config = dict(
    d_expert=64,
    normalize_top_k=False,
    balance_loss=0.00794,
    norm_eps=1e-05,
    optimizer='laprop',
    lr=0.00103,
)
Below are experts of layer 4 (counted from 0) of a mixture-of-experts language model. Rows are named router (the router's row for the expert), gate (a neuron's input weights, with its number), up (a neuron's input weights, with its number), down (a neuron's output weights, with its number) and show model dimensions 0-191. Each number is 128 + 32 x the weight over its row's rms, rounded and kept within 0 to 255. Numbers have three digits each.
Before each expert's rows: "gets" lists some tokens that make up at least twice as much of what it gets as of all text; "comes before" lists some tokens at least twice as common just after its tokens as in all text. This comes from a sample of Wikipedia text that the model never trained on. Tokens count by the router's weight.

# expert 18
gets: "at ", "and ", "with ", "named ", "to ", "in "
comes before: "the ", "a ", "to ", "by ", "his ", "for "
router:106168080136138144140094164150083114154186103121135141181046076163106140122093163097110115131116137081184087092127165151080116143109145104127128076152146086152126073155116145098098140120100088120144128126120146130118058105078150139143130103144132143161149108167101141116169156099084127156093152138105121153148190116167159106152146099198064065118101193118184150092147153122156069185178089155130157188146136169147140122126099101127136151138150131107143113149152089095125172128166083131136089166121113124174146073090085126195113108178116099065063198123127125167145056167157106094
gate0:255161091097170098149121126134095128129103153106113107122134105117116152113119097138142158110114129146143112148101153173128139125122102169168124147165101117137133155154114114174159155147118176156145078124152108128113122090095081135171185111091092115088127100117102110109131099176084144153115135146137121081128115139147119161137044151133119121132097130049079095174102125134123109130097255121118154166173092131115129108177142131092052066106134141159127110107108154142149120145130157122145139141121184111121156107154134160147118170103166119137177131103081172124132107085050088130
up0:171107122117147112086092135190204148146123149079142139116133156143125116151146172108112072134221135111165160137099124146066183179170123119103202130068101187078094157192129129095132129084098112255099148171116102131177122193127122094163170154134139138129173116121136141141137094119102120113102117172102120123142149147134062141073156132093154072201173082133111158132121105111137130155145100102145117125067152105087129112170086089176120117103127110175129116137148188123111145134102151128071158132130185126152136127088174125144117111105119169135130153125147134111174145114130093125
down0:110080127127087132116135107153119113095098110086176103097149140160108155075159111148134148150095089180100160142140125167086067092154122167142138109110214121050115115106180126073157159155134118115144136084140087153108154154171123088092130137098119142163091059080141166121081133128136169146079111117159097079121117088154118161173168175177105122148130096114148099117101142121075125143112173119142122140061069129105188095134089085106163144145119074207072166121079156110109098109161104179151144086152144111202150167101189103105122151086143065160146073132141174098126111150154163131
gate1:107255142112136049177107164168189120110151135083154138122108096148071109089126142116171114073128149111146176107102145108125136160166124102097196100101117140130100112153107211083105124097138119075105144144123098122114111126116131149097111142099102133135145108125122104119150112090164138163130159136175137143122144116139090115151110151074081137143184155153109117141128121097110182167159130255093110121165186130094092157102126125075161136086120139123124162114107102146132155187090086144189120122153160162085075143151115141084097150103112123135173136139122133138091150154152118086
up1:154094121125101185113109160114085156136121100130024107129150157094144071145174087113123116156111174116117138165092101176084114116118094129126110129100087160205137158137138082105129079136144155119255142145114169144167146126174159125108143110149121176133178114140102149148124078108140060143205129149110168130099112093165124173127142074110103080211092102129204133145137101139166091096165168121145133111072097172179132105162121141156130120124152115138120147111081112092129128117106143086128128084154086107149152149138169112159112092165179078175143136171167078116159108133153117143
down1:154120133181155141139135127150160145150102149089147088115157216098158108103182131139155098099105089058105164127146134153158207170126192126104068112133112103168100149141124130100099183120179150078101142167105147133156150113121110098109164187102158086103121153107124107171150114102164098149185186127146165149102077098080136143163153123120103117135156125116129174140113035159160190167132129133113109070119143128108145137119125098114084055127082156084117097068081118190144136146125130150136123129113157097109127126112077163096149135102127076126181060186190167123100124175159187159
gate2:177179255136165143111121143131171098135123132131101112118150094134083093103150104097095130061149089112123147192100133132133143152114171169123162099119104126170090151106115141087114138124132160127132096104149123146126132125132132119153099179121092146140153078135153099114087129152153109147115170151165145098135089134130131129088112139138116126160101058142132099107141117125169109122102134123255147161159167137107127128144125157047152071136066131136129114155099100152194132100126184149104113136136177093087101100099109111133114128042089136136112109116150127168135180162148144085
up2:106122151095068158129129103105118143088127109121094138106126139115147082122162148173172091162121132145140065133112069110146069091159101085123100134155182147071189117078110120144174146135117097118116255127133172114089132142134147150111087153139193134103162157143140153131100148104122158122121128096136081166136121123105129120146121116119110083114156134134118081149110138064098116153136115119122121147140071140166066122087139117161131201187138088075139100106106198153101106063143132101120129142106080140148195151140166139088136125178117129116091140157115132095126094128139151188
down2:177081145098138108106074072123061216093096145096092092173067102097168123090164132182132160136186139118137100137154125114180077081129145163121098126063134145135219122068133121155163139152111191147121124111134180135165152144151096126159124168131154125120188186116144116098131105075123139189107136132164143109153018154120158101081112082086162102146118157102090141138147078138153122134062160105161107108173090132123151137088116107114117117092107101090163145097109158149157132085089152048119144124104143107144120051122157143125127142106124127114147173128129103115143098137116077148
gate3:190149126255124064132173151143118106097116146131090139172125115119095170077144115106147134170129124150148141086117152114148136103151178142117069133141066122115153137106160159163105097151129101162137122111164111083129122126130123127071098147129120098175141098093127129099170138156137113133105115159144156150136119093128153106161137148142177136125073101086110101143085120134139167145131153178117255117141090145116171094129173158183050124142158096106164129164129101101127118192105123201109133082117049157099092088174097181129148094124197125127113163148142139133101105121140199118
up3:117119138158132099126149141128172154134128141135084100135088100130035121094105110160147106159125153129124111138125110132151093095158152161134118128126124160111081168117120133112101072145151179161132089255165133117141100167121074094092112208142081121133142134127109120147169130168134182123107134146121185157131096159132102177120154114110152205187130091106129132173123056176162164173128149134124143110176096155099099120183146187179122138163144044118106148118131105149085113133103146169122147109115113158079110125121106101117136078141141200113079149159159145102112129108174170067
down3:135181104145149151096147106175118058132186107105143158064104132160155093116058131126129143144089127073142066085133111208107088169155106107155135113106143096107160094133133076088147146118136100109115156147092111145165165153025097076139137158125147175172073145108131151118155160115085142122080158131119108134173186090153104087210124113073183185129098044150090145159098127161078109186148119165133152154146128168106108170170148146155153167119168107149137149160181140101114097116144105149105079164113136126127114101146102143130104118132125154067143099103079144161130103178159089119
gate4:119143136107255076148150144163151128134117171134151146126168094188122113110147141110112148126155126132123115157121179184112174177113097117124162138134120118146183150161159146167147125129101151099134086136140127143143138122163136134147124121087117140213151117132151159087163150079128115134086090155135091100141128128125131110138089116141096100171075148072114094111113162157117142127124137121112121255159124151136133131120162112067100075166101136122144127147159083103153148104143128105112086122138114139132148172134103169113181104071100138157127162212136190148105102134116105134
up4:139093121151130143077111125127198138138128189091174168122134146148130091157099165119105160104191134153134157163156124177058181170122098123133208138070162170160192149117087092104125125139140180132113134144255084147138126158163158107136139141146157128110127144096156145148107106120136101126149150149103143092143107103100076152112154138105129120165096151132126131115164121137100109107158104082086107143111105112099128161147049106100149136098107117109065089091117156126120141142094142137096136131124122116170111172125135159118168099119081180115154147223116201125132159129073113149
down4:120153104183110103102108110134165107158176101078189103126140192130062153127150130090084140105094125129099143110107166156137116189125084100136150126170139164080155138133113151124177138135087111110129149149144099137138117152157000110159169179107130158141104079155112154184115135107084109119121147124134165172145144088165111123164134056129102144203146064136114072130122103183096099134153137180166153124099053128143130195145138116099148099231162096124164163124135156087079125134147098121153089135106127112130159177078155090119131106135152104084115087146136116169180127153164164107
gate5:140133142112141255212123120122100136125097130099134108109134149100146129125120212167142106152169132127119152160099116121170134133155155162165101121099141108120147156097107047139111125113117151122114117125122093128096147118167153093156184105131149147167125128113104151109115117081098137115134132106124161094126128127117080136124123101124130118137169081155159042158168150091103133132119114114093186147255104091104130166124135122124078147108141112156154119131098121104090187171121109114138123126161146125090127129124130097111112150134086146108131153090150154117089088114164063099
up5:057134158127155103101128161099198143148159140130147108136125109147049157154156052097112117147102198119153099125118095143096136162111094121099175125109078118117082148119118203133141127106150070103154167174127255093146093143108139173080084134186096156121112102147152111153138122152150120089141111091123096138140147126135118128132089139141100138099116122146100146096094135177168156132106122157131083163113132153102046127174093134127191120102125148094119139117177155171141107113112159179137129143138091143146113128124122143090113134137144123156128068191118107150142143159131215088
down5:103096113149156115091144108117097190100101165122167064126129169122139150125159134223147141080105170145105149156151148124122066067166164141102089192141112140141174162089119113148105157117125131079122107130141155135116137152200129163112190201089162125122125179102160120140109146143169117095088085096143134171122033165076142148138113101111142143183129146102120123104136157127165072136137163077141138121160164120153094096105117139111115100121136068127186100075119102198151130134084130083116166129113144172117052143131106155097130149095103071183175116037120106159162112157166144149
gate6:150107136116122142255182148171121127123135136132159074143162157148122129111134067082154090118099151159127111139129146144142132141168089156127119153130122099117105115135115140107163142078132151106130093098094115081157099122123150142113113115120165148087102109105138119166115160139112161128148137126158116116126134128069151123107159113122134136131171117113161140089135125122097106165109133182083128150126255157102135086117074089150070146167120131090081110111131121121117096180162138177105109138142126160071113066168130134140172110126112112124095157100087165114103126115128179105
up6:089147082147156138087110084109088159064125143085128151129108140116087133168115147147112099166137116100162161107155126142109118157101079124128112123110096138150133154187101157138143118106105106132103142131142164255164153159102119122155152159119067128110150098112147111068107097089082123156150078159109112166159158133187093132129083094143143114144102129141126121184129120159161148123148163057185089125154080103144126166146119182096199120168137123110148144114153176104161163027122106062114150085137158094182120147095144104144093152107201166117141104145110098145140117159102099139
down6:110093158156145163117126130118136211041039132111101074085109137097151124156200163155067095097163121116093126196106107076186083137160184137157127139092112135113137163130129136143113087124165157142104074122117175162080180106118114157074128162128177153129122118094156137123159103103092084148154115175146128145132048116114107129160089111150124109130148152114164169131119089138165080126114170148149072165185113106150141128092060154086110114078107077099155161138117075166150135113100137137076137093089173113139094149133123084123128101090114106139182107159079067133072126171112116145

# expert 48
gets: ", ", "by ", "| ", "with ", "as ", "("
comes before: "the ", "a ", "and ", " ", "but ", "which "
router:144114077121140094114169145160153099115159127144125171182126114135122144129089075137156112170072121122087115060175161180079173167094098097122097121137151148171136145157124105138152076113131095141123118173132154120148167194177072102121127175167093136088159139073151154169065123103104153125121084079091113136176171104169144158179086145163161119088087102140093152086116125162090144172167093114077099115145055164084122118119168108149124168069183102120096097118189108082131091117127096128081106098159080153170122179168117130135128071180110127186098150113158112094111144073127167133
gate0:255155102130191161113138175133158106160149139120097101110125120193160105121102092151122111164118100166187140110125147169114161179099161110085087153132114135111131143109108127152112166153141120127128131128124143161143142156116147161142155075125102127143116137104139139139188143089152105136101137124101102111148125146170142125136121140112098104120108104073097137134133120132116120156128255127052133111143083140130154180166111134105144142142141120084128117130118164113194113144123101123167145102113149146138175135167113168140150068066154092100130150134121148167126108094117170109
up0:146194108109097169111099143154105115148163133038151173141112100098156084126060116147146088151113130112140139093143155149126154166159083137138103168180101137157102136181196160149070141117153112255078152150177145140129149079132126092115120120148114155120121147162140118063098134091154133118139103122096094142114143144121113121109127193116111155129077140135123079112155110155167129149138100096112184165141172122171148170099115136103204195113142086152148155114134136086110117123165101204090104200127097160143118115101137093157135118151121153122141090140165211091122139134108153133
down0:116143101134098142121095063130024107124132159138124121121076136103175138202090143120108202139151154123119142094147140107074124067125117133107139115100096153177152125093131164104124113112088096114113145101079106176087137180141111128088130120085133117166158127146130091094139142177133143132118123135124086139178214127109120122121138129142132085167124124180139150067099107107182147116148091122184186184129094046152042156090149165136161109093075174139158122130184135134133157079228117133112112143142145109109154110075073102156142139130142084083082150125150128097180157164137093170
gate1:118255134157114159141138133109100131129109127074160141130108144122101139140165163171150149084161146090184168142108121115097131110190105104095143142115128150154193102119128122117091154145083103150099148148141118148106078147117116099101141137078130148175114145126080078114118180148163100171125177113168145143120094143128180126081152177177113183165166060091131107124151105117179169155147151255149129198162114139150128164140102183132114087120155138092137109062131160187085120098151127128115124104114103136141100159107090167125150177123136138085087095083127118118116091132133121092
up1:103170131125120132109149126111106084097155111091153080124127191100152120101094167154174133098161116060120118168126124076144113079115128163072130148104161160151108077137110142134116095148132115122255131157102124175093138105103068141113136118103156175145107166091115095139168178092207101098123177103125145104140110140115156159087169178165117145121111120091153162104103111152184091176155160177070069132169141193096127115137113149169166116142090118090140161169128125146133090136118125174112164099152180097100139105140145124181175153067061159135130150139101168146133132128103118152
down1:131060238135171155093157138098107134099104095173127123154133118125098132109189083187104093063171130144137133156153117108174105118091135159122090119096110145102110149129118132139106095132097140141140113124162128132139207128161197088106073141128191154095148117142122164146132132130112083169169076106166139127063071131194175151148050140142102168133143105146126097075097087152176120143116166102128155063156056143160087119124073114161124092093120065114104167153118168156105135103070164127061107085098091141148104130186144171096158119107117123134128153135097148081141098139144135116
gate2:122129250115118072107197123089143115099167128163182144118121105198174065141130180144142111098151114098181180121093127159085114107155119130083145141122135141168163123179130112123110145115133110144122167124145106103168145096117121150126075156125085065109144108114113137120140162148117135150115141100118162125132165079095078133153133099098062102162141130109098141071152171180124151103158132078255129144117146130160149127148123136103145146112128126178083077145123138180108140128073125146157138090158141171088129167116127121128128138131071138058161120176092131169175149086142134071
up2:142167175168110137093101123115059116127125124199084130109151138157144103096133123170148125133139136147134103159103086123115133058126114100151174162112116081158177129126098150151145185141120135153150255087069074140203114142100134185107070137156126111118174114091106086150143091122106119120110134141082153111146122111099087105133129078097076098117123157145118114102139175081141143130140074104156145156084078139125148106156137075100155112132118126208122099142136135154133082099113097175104096160137143152090150119100137196102146171154125125099126102141154130125153126109123161083
down2:113102193106198163138154138124142070163134113154182137136112105084121151128139147142132150102128161118125125181195144099148182146070105170103173099137160139136130081096117135089082174105111155123138179096092105176112163144085124107073148133118136151150080127143201127175175147171124138089144150158088075177165132102157172105174088229152133094176118142164175119162094117078107155099167118092193096161109106122131089135102113144142149129131084073140119101162135152134108214107104168100118121106054120116126138112131036126096130112125106135108142168099171092120103165111157169120
gate3:174067159255143118121126162140152117140143127118100128063115140130095122148140163109109097137134156140168115107147145135188147128136095115103137150103121103131105154138064195130160141154112119138136145148109118137086116139137161171127145134160105133130102170177144135128163171136169107125156125116125083163151099095196071121119132136139129128119165145066128129154141124139122193074109158148110255127119154117144112166165159136117108086127095119075172162138153141113080131087133152087149151085124167117118100118106148157060106128148077120136083118124111193090153176149145098122
up3:105149129133154130159123174122143122160101098123154112175056165133089179127135135132115138130162150139103141191096089113098088148118156205086164150140145116120166117142159076097090157129088113088123121255123115109113096160104119134141105164115146117198147130116153129137135159120086144137114123139132148117107089128098171116059164110151085147153100148186150072112112147079126102133090108149099098166122154116159162134133112088114129093192145157144178153141094119173107143179136070138112116125142166121106154167123147190158137174107163148101147121129117133181115086180170110084
down3:137143174112113110109097151154110171131091162182141182114068164136179168159161127110116166115162161092140116102102140160100129115179161171147100110136122069128188065106108145131142135133076132171072098119089131191171151086170081152156153151125183122187118121152072105143134130096161146184149125158145121158122144119173137093117219155117108113109082168140113146134169128137145145135151137193156182148134142078108146195109078204077078079155174154170117147124152169125107146112145099119140127137139141087125170117112108047158153146129121117089136185186199123143158165090148109107
gate4:114123105148255130116169138132111136153152119143092184128115128143161105157110125134154151160117118144110133110111141132146121116169143118097129136165131163107116088088102122122135124165098134110111154107095148049135106174128139104130097086088172132148092138102137145149095145116162145218115157154167100167122137162160152128149132146158163171097107153153110096101114107149107126117147096106125119255119152145123111139089163075128096073153138118157141171093131019110155183154122101120077136084123129117168116118121142112148109064118154114134084145092190161122162159140134154154
up4:138174154151168148100141142098130119142114109179078122166088156172130094091151154153037210150093132169162105108122156139137128075141161125083149130144103121101121158112098094148088090139094141125145149128255126078095096157091135128108063102135158107113118104156159160196151148127143156172085139125124127159135165150141140134148157087115109120113162109103140134106092113143111194104122159120148093106129113157107097114138121163210153125181126105141120159104104123150098137150133170184128138120166165115096101102103102098171140092122138150112113185192106128139133155144126125134
down4:169102145134122136209122133128145108121096154104172107105153173142140131147178103077142161085156086126154097080098105133064173171127085141116135171158084146169114130160143127130149128118176184102117120134198104141146128151054102075079145154128118082124106147120117101138144140118067100176156140130106191084127149107125161209083125101135124127200138114153163097083168161083087129145116153132157108173138125105086173151161105165138118147092135182147127087139141172131125085069116147149086073184175121097137118146125126110114171164098097091132110087145123114044178111074136044168
gate5:107141129147143255161106112125162171116125145148134166115153116122114159109136124124160095106125132134103141099132100126125137152143115177173152113174150154174151096112091106087124184131069092112151080116143117105098097166132164100124125137126154122166145097149130131092094109118101153111125131177127096149130133139130141141138118152110138096116115150148140093155139137122130089078134110116119173134255140204102094122093160177090110150164180141096121090145155143117144145075138114144153137108079155124136109157155135153107135100099112103116118116055134121133078183157137100125
up5:138104165100106125121138148104095128131107083154126132114055162168126108092184162047158144096115137128146128187103142133128142072124191114125114093164129185088140138141148093114080162142113160155128143133153255144123137120104131135151175117155092107128095120155151152076154126142146137125131165171085169071182142153144105154110090137123114048149113088116156184172144162148121205108084153176125148140130132176145083145145153123155143110166108092117176116106106125164148102122116147101095131141097122121116160178125118163136121216153168099117140115141151155138183103121154119121
down5:132099093165126130161102136153166157048084122137139152161172161105132122152140101077111082137138134122140069121100147135120150101130124072109073179194085106168128147127117171087166110131152133121149157148124150115146039088089107119160188115150047170093153145140115157161134138086139153070146147100129089137169112113173140146127129086120140121129061108083077134119133170131118146167129178064091208138192132166125121112162094162085105172112155130121072084061120114153163113130129136139112146162174134082096135152141174106097108159143105117098038095056102124145117167148178106151
gate6:120127150084084127255140083090112096178141140158161148111123160126152120142096127116130177062109070123093139135173149117142098132153108088158125142117110119141106117127149130148138170130092105157084149173131122124089121125176115078141121155134132141144110126160095161122175143128157116138139154173134174181143152145126140140122109176161124117093106144123107126102101126148110112135170084147192145171107255109128126152110138150086128114134125122109154156158169166141160138099102124159117078130150118101121146176073169133105097097201129117110188153082122111130098138154129143153
up6:090134139100130107125133118115155188106098147085082106102089139134060112064177110106107099141159174152129122161152072135135142107152107129066159107124140151126109130130066114109099145117117162150091114070180088255092100110139206094176144127135125153172163154110190070177114115131152088106149123099144119112135112089114117116156150060096082125170131067135120136183117144100115192114132161110090113084145103064080148071105100126124099191110122165115136141167094130092117120089156174085127119125106172131152121116121149125139105151092062142076115138098115106087139118133127086115
down6:145125101135164121182125083138098110149141143122221188135112161095121141184104156103136099157136142155141090101149152172105133074138095160146118151146151146139182165161100136111073076151086088145064147145087128169133124192113083098089093133176183124093126154123146130110082076081157122184110136113159131099165130090153123137127137122136103112143052063103148202093154135101127097106129090178121177108094126113170095171093085100131142170110144127119139095143140130081129120195137104160109148105184098040101105168176114153184128132139199106106099169105146190136130097152154109082

# expert 59
gets: "\n\n", ". ", "\n", "career", ".\"", "Note"
comes before: "==", "The ", "===", "== ", "= ", "In "
router:061061092126084156108177157153157100129121196099182104138087102130156139140128076163157110118175122152077127132161180192110180173093086114199139085146066091167118173140093121095167136126113081122092118107108125098167118114221111136077154194128173100127121146160104154114115150162110114119140137115167111118163087114083120127154076122110156142107097133139127132075119132143045155146087124159110087080173142148131149114173173078089087148125143131116133083113145128066151111149127145150126148159166095116120085152152095100138097138088121102206117166161171111163133154101100134058
gate0:255161116114149085173150130112136149085109106169121079103172164174121138173133128065126097126118108132166199156137139147133133146150103108128159106166129097057186127095111137108075099122098079123129074125102153114151108093101161115163167131138152109156143100130102135146124151125078160099137164109118179140095132140149105152143145111128135119145123128112170108114101114095104175105134255091103128141153113163172074065161110151111162144181113150124168098086164130144110106154160132100152141139153136096113153168134147084110102119168099123143111135091093120172154137176133099125
up0:142177104149093090132151098138143155090090121068099135172135143136137106104151137155165174143149110149132113073098142124114124127155098171079114146132139142124146117145123132138136143170111130255094084174128164123086149122097144148172123154132081125187115122166140111078144117114146132133132047092105166157096157129131135095156112138116150160115166100141125152167081115109160140132148139135150101160100083139141122156123140111124124113108131162096169129137097117118125219179105112197180089130131129135147166141136178155118181126124113193084162131111144169071122177087177152118
down0:129070231106126113142107147087109115074122150075136187133129121205085106122116195149131115109142132159160145167152164143152125143056080099143151153177155129088150107139150164087129119143086097135150123198178131085132142120101129098163122158126124149164105126160124156084118135127098127133206172112151144110109149094160148129119140118194111145158074140150160102217078169131091163075084163163130136109147139139123183134133100219087143093116074102095155113101125120169171124146073108126183165135129074114164114142110163125180096135126152123137090166100136106160143080143071167098
gate1:169255151107156072160107113137146122084159081135112133160141187169101145135174143134152140116097114166104188139104146104153112113123137113104109131122129197159147102115121145187157101153097158187090110141128138174121138131145098152126127133079088159150126135142169114119163074139149143091118105148130116085108108105147166084156127085132118176134170132102116090111154083140111186114122152255106147086100121136141106107130176118138177119160143115098145113161095100149134098094123109106145159132121096130119115139154104136131154158136132092143152119095126108116124176148120115115
up1:094130152143154079141142103086104157134095143133171136142101114154135174101126123142128071112149142124092085115132119154137134111096074170132100200169124176150131110209124136140128190069108083131255146138148141120114142123105093117130135096105118105100133107084131160072108083114101087171133092123140121131093113124099109118083132125117159124130145162138112153094164131154123150108134095149141110055152139150069184121096120142150161079162190141172114201191091153121115074136088103148145125150151135136087114138110152129140148149133172079174150123097187077121124118080133175112
down1:146127143143123084188138164095111106180086136107101074135144173078194149158122087121161127108121125157096079124085119116136153156115126121201122152171136122149055107057127087105113140135071069153166190170097135099093146137100070103126134162148111158095118131125147069180114120110103161117120092154158132128134175162166110097102113136080106136160170139147133075161134095146118165156117169167107195080120090080134109143112155150123167122124056142136097196127185124153115143144154121074118122135104164088031141146152089152128114147217139135124181129141107133145149123060135163072
gate2:141136255118144085174164136121118173182100118145134133138107130097154090044094160158075092133103127125135079107128127127163146133148137113082153116119101151116124129117127116211125111151115112149131162128146145146142116157131159130108104132145121109114138129073111156094121155112163151149165158160123131155127163102108130143091129094123141090112149108090113106149155175155109089129133160140255140124072139132110109045135158141189137134176151135122142122169122124142132087125115129158117101078126129128205124171127145160111155110127170158127112111159082162130121133154083147133
up2:149092131065049105116159154176162174162096123104139150146120116167102088139094119144102097136129152071167098080111108133167145150185107070103126097140121140075087122092128172158180139100129065146124255121160129080127127113117155116138115125130122116121109127117105162066146180102127135139139142158144184160109170143111128126090153150112157004136090076164124068151118135167097141159143138155102122147094131113120140048096132165108113103144131151097141098078151100137139090133131175112148158125111111148158121166108150137128164128141148165126141109136101156144135084164113213125
down2:064126205147113137129140103144144086163124120151135126162109070113130172141134120121143087165124121115172142176166122105166144173093104110157160107140092110077168068132135160095137136099153122128144187166148176116174117107137141109118130129093158077141154095181146139103166113089156128169250152137123176129165158153087136146154186133137144087115085106102080071159102181137155128114108159124114069054144126114184163163075104217138154084186099125110136137131117124145143168108097132136166126130158111129099073147146158149191077187147189162189101140096124113136145110151121149159
gate3:128133100255146052108147126124160161084125120123136113182120139172094110119197125127196115153098144116103149164148134143184107125107114103149128158128109159158133095115111202129117146058098134112148159109136126070113120114148117159145117127121122139084159163126139159102138095121085156152096098091134097138126129092101143092134150120152137129171127121106169150092146118119105131062140129126144255078104161099129130142091080155145146140151128183107141074144115115121104172136165144179140042133151134110097102113099093144153144102099118118096139128046120072112134133120137080094
up3:144106145136144110101120154143146133076117080114137075108157202127087169096201165175153101165112161116120112159132163143172095105115099111085094142150146122133162121151165153105131124099144123110110127255163162107126101114082080149123072143136139156096116130115100117151117085128103153192134120131165121110154108143110135171149103165147152074186117078152116124096100148113127095049155108158167090122122140113094115122087096113134165090102091111171128092128154121121082096144191169110117071101140126086107117037136093100148133127125125140105140166096088066094120128109191121113
down3:087168126170147139148133148119142055147113138098134171156117056116133129120087119100171121137128121102152147174172124115029151190165169113165156133153063151119166086126113092111086117168091189109143159085124109090208117123144130145123079098117092080150101124124099164081127199154117152126154149116121091095156178129114108107159191055084168123124126109108163160161136128148100151135100103174134131092125120140131112148171133054188136179152161077114151091133166142138129092135117121164104132094174105163154120110073122140171084166100076131143123115120191130207123091123157125060
gate4:153121122097255122076080094102104147153105129158135138075114130128096099096079161139118141085179152159167167086120108109108109087123138102096085131105138143133084129086162099120136150143140119135098134141122156162111157151102155143129152128136147123129091143109159100104142146129090145179094167177123166082139126144113097200111134127140161166088157123121109108104176170126123110143150129145115122255133136080097119109128118123121116128101107107138115130128109141142117051171144109175137148134145116147184163151102143116152118134135102179160119127128093134099131085149152143117
up4:067154112188128155211112142152100126153095070143149117092121175129133162137156184133148117119141143117110075151128132132163133120099087173103075139166133106141200155139111098137137102129125116138154124128255145163174092122078086063087112080121126103120163134089098146104141168171094103151117054123138145120131079174130132206083106119108120144119119105115146104103115176089154094108099084130114167153147148100064052150156154128142102117142091078108117095137170157093136138157130164064116074127125141138112111100114102085166135129102118140155129132103154092130110129117163117141
down4:135089156093101098112171116146113193100132094158062124104134117084160155165173134158138134110155126159116019107102134131165120095088053128116100140096162112137063132085086130192113152112117111095078091180162109127066108132185102111145171168149120209134150118116158122107132096140134134108155110134130146180074056146179101135092107143145202095175150153101124135113080141104141127104139205113145155128152125113152149106119138128086098087125113157107128138137100127193128136125074165097180086131143111142102110097170142171071120145187178174090126130114138117105146198109095170166
gate5:113112129122131255127146148147089108060137178077151158113156132135122112145181105130129071173105138135115134146139135137152134083104126168088137111161148136156172137158104147136154178081175087136161149144112188085107137136134126146124101114132137146121153130145121120180096084114138129151121092165167098108137105138142074137172091136127098065138107125153167155129164169129119118088127112101125125152255121147125106050112112138140123148084172158130136112150129147115163146138177104123144134109151157134097163087112124103128139116089111099124122173154119146114130099088105119088
up5:146134169089087168088142126118158131146152137143132112172159117056118106136109157073085147120163108119131152066101138120056133163137137116175091119125149108114088174142165116108106113195051122141111095143081255118170159085101113147141086149126161105098123105156145113130100154110126119159096140105130074114116168092110142136119119095123140118115153092065153103116132106152105116131129126125104138109118101136160114165193118131113145111146077112144105112154115122131120087132104053069138176129083096142187146134135134093117122076127125145111134092211108151124153096118186142129
down5:152163135116090101123119087129122190113138122119115158084113176108142115131133124131124112130122172109114101122048171133193060061095087085151134160108143127127057164085099125099159156090181106134156087148170094093076091109137095148134099166148148125119104168139134106152149128131150130073100074058144192118063119087148139122112159157150086208100150088071140139074139071103115118130157211125156132108151091076156136082096142221097117101172090194115099150113129106135182133120112112101156119136117140141141108160093123124103205160142147098130174139110126067126120135099140115122
gate6:100210121167143139255073139111107112135115122107148147130170165111144158146162151165174158172106155144075069155120127124142113119125111131112100116114120133115184112156059131156160156076144149071184134112104148105111112141107170119146082110083117146160138172113128147148111160107125136137102154102146121131138089140135150119101111112140075127121136148064142156116132148108139122114159116087193111146096249081064122147143104137137183144141118125119124162094167163139090205129148165089138055128149120052083149104139147137153160171106122096123143135103146101101087150117130074145
up6:076221081149150148188114135101129153119098139094134186105185169109144124155165115192181135178133133145028088169125124131178140136093127116116131127155158137117192076103079094109132137072114113070164153132147141255095073114076165136120077115126117123101145145160156111145138125102121142083148107112120088144119080103106130077102132108128117108102132167096133143125122100070090132141134136125151101152086149096096106119101122139126149155126168142081086134126161123123116192107149155094139060132127114091083147105122121145151110154104143083082132088090146065127089165090159063099
down6:077195131152195158167114187107153043168125171078152153131111073148134135127072124144093125114110085124128177181236144129062144204115182145124143137167084125123163090183184077098108098195094169157177138066162145139162158144141131129114107123119130104160109098154114145087096147144146074146123143153125141103176188150112119108129151083088158162132150149159092087147122139136123140153064084177157076142076146117131117151138148105118151179152145092136155113126184113087143105132144120169119110117134106142133100120071111125173076163114118130163081141117169119175131099115152128121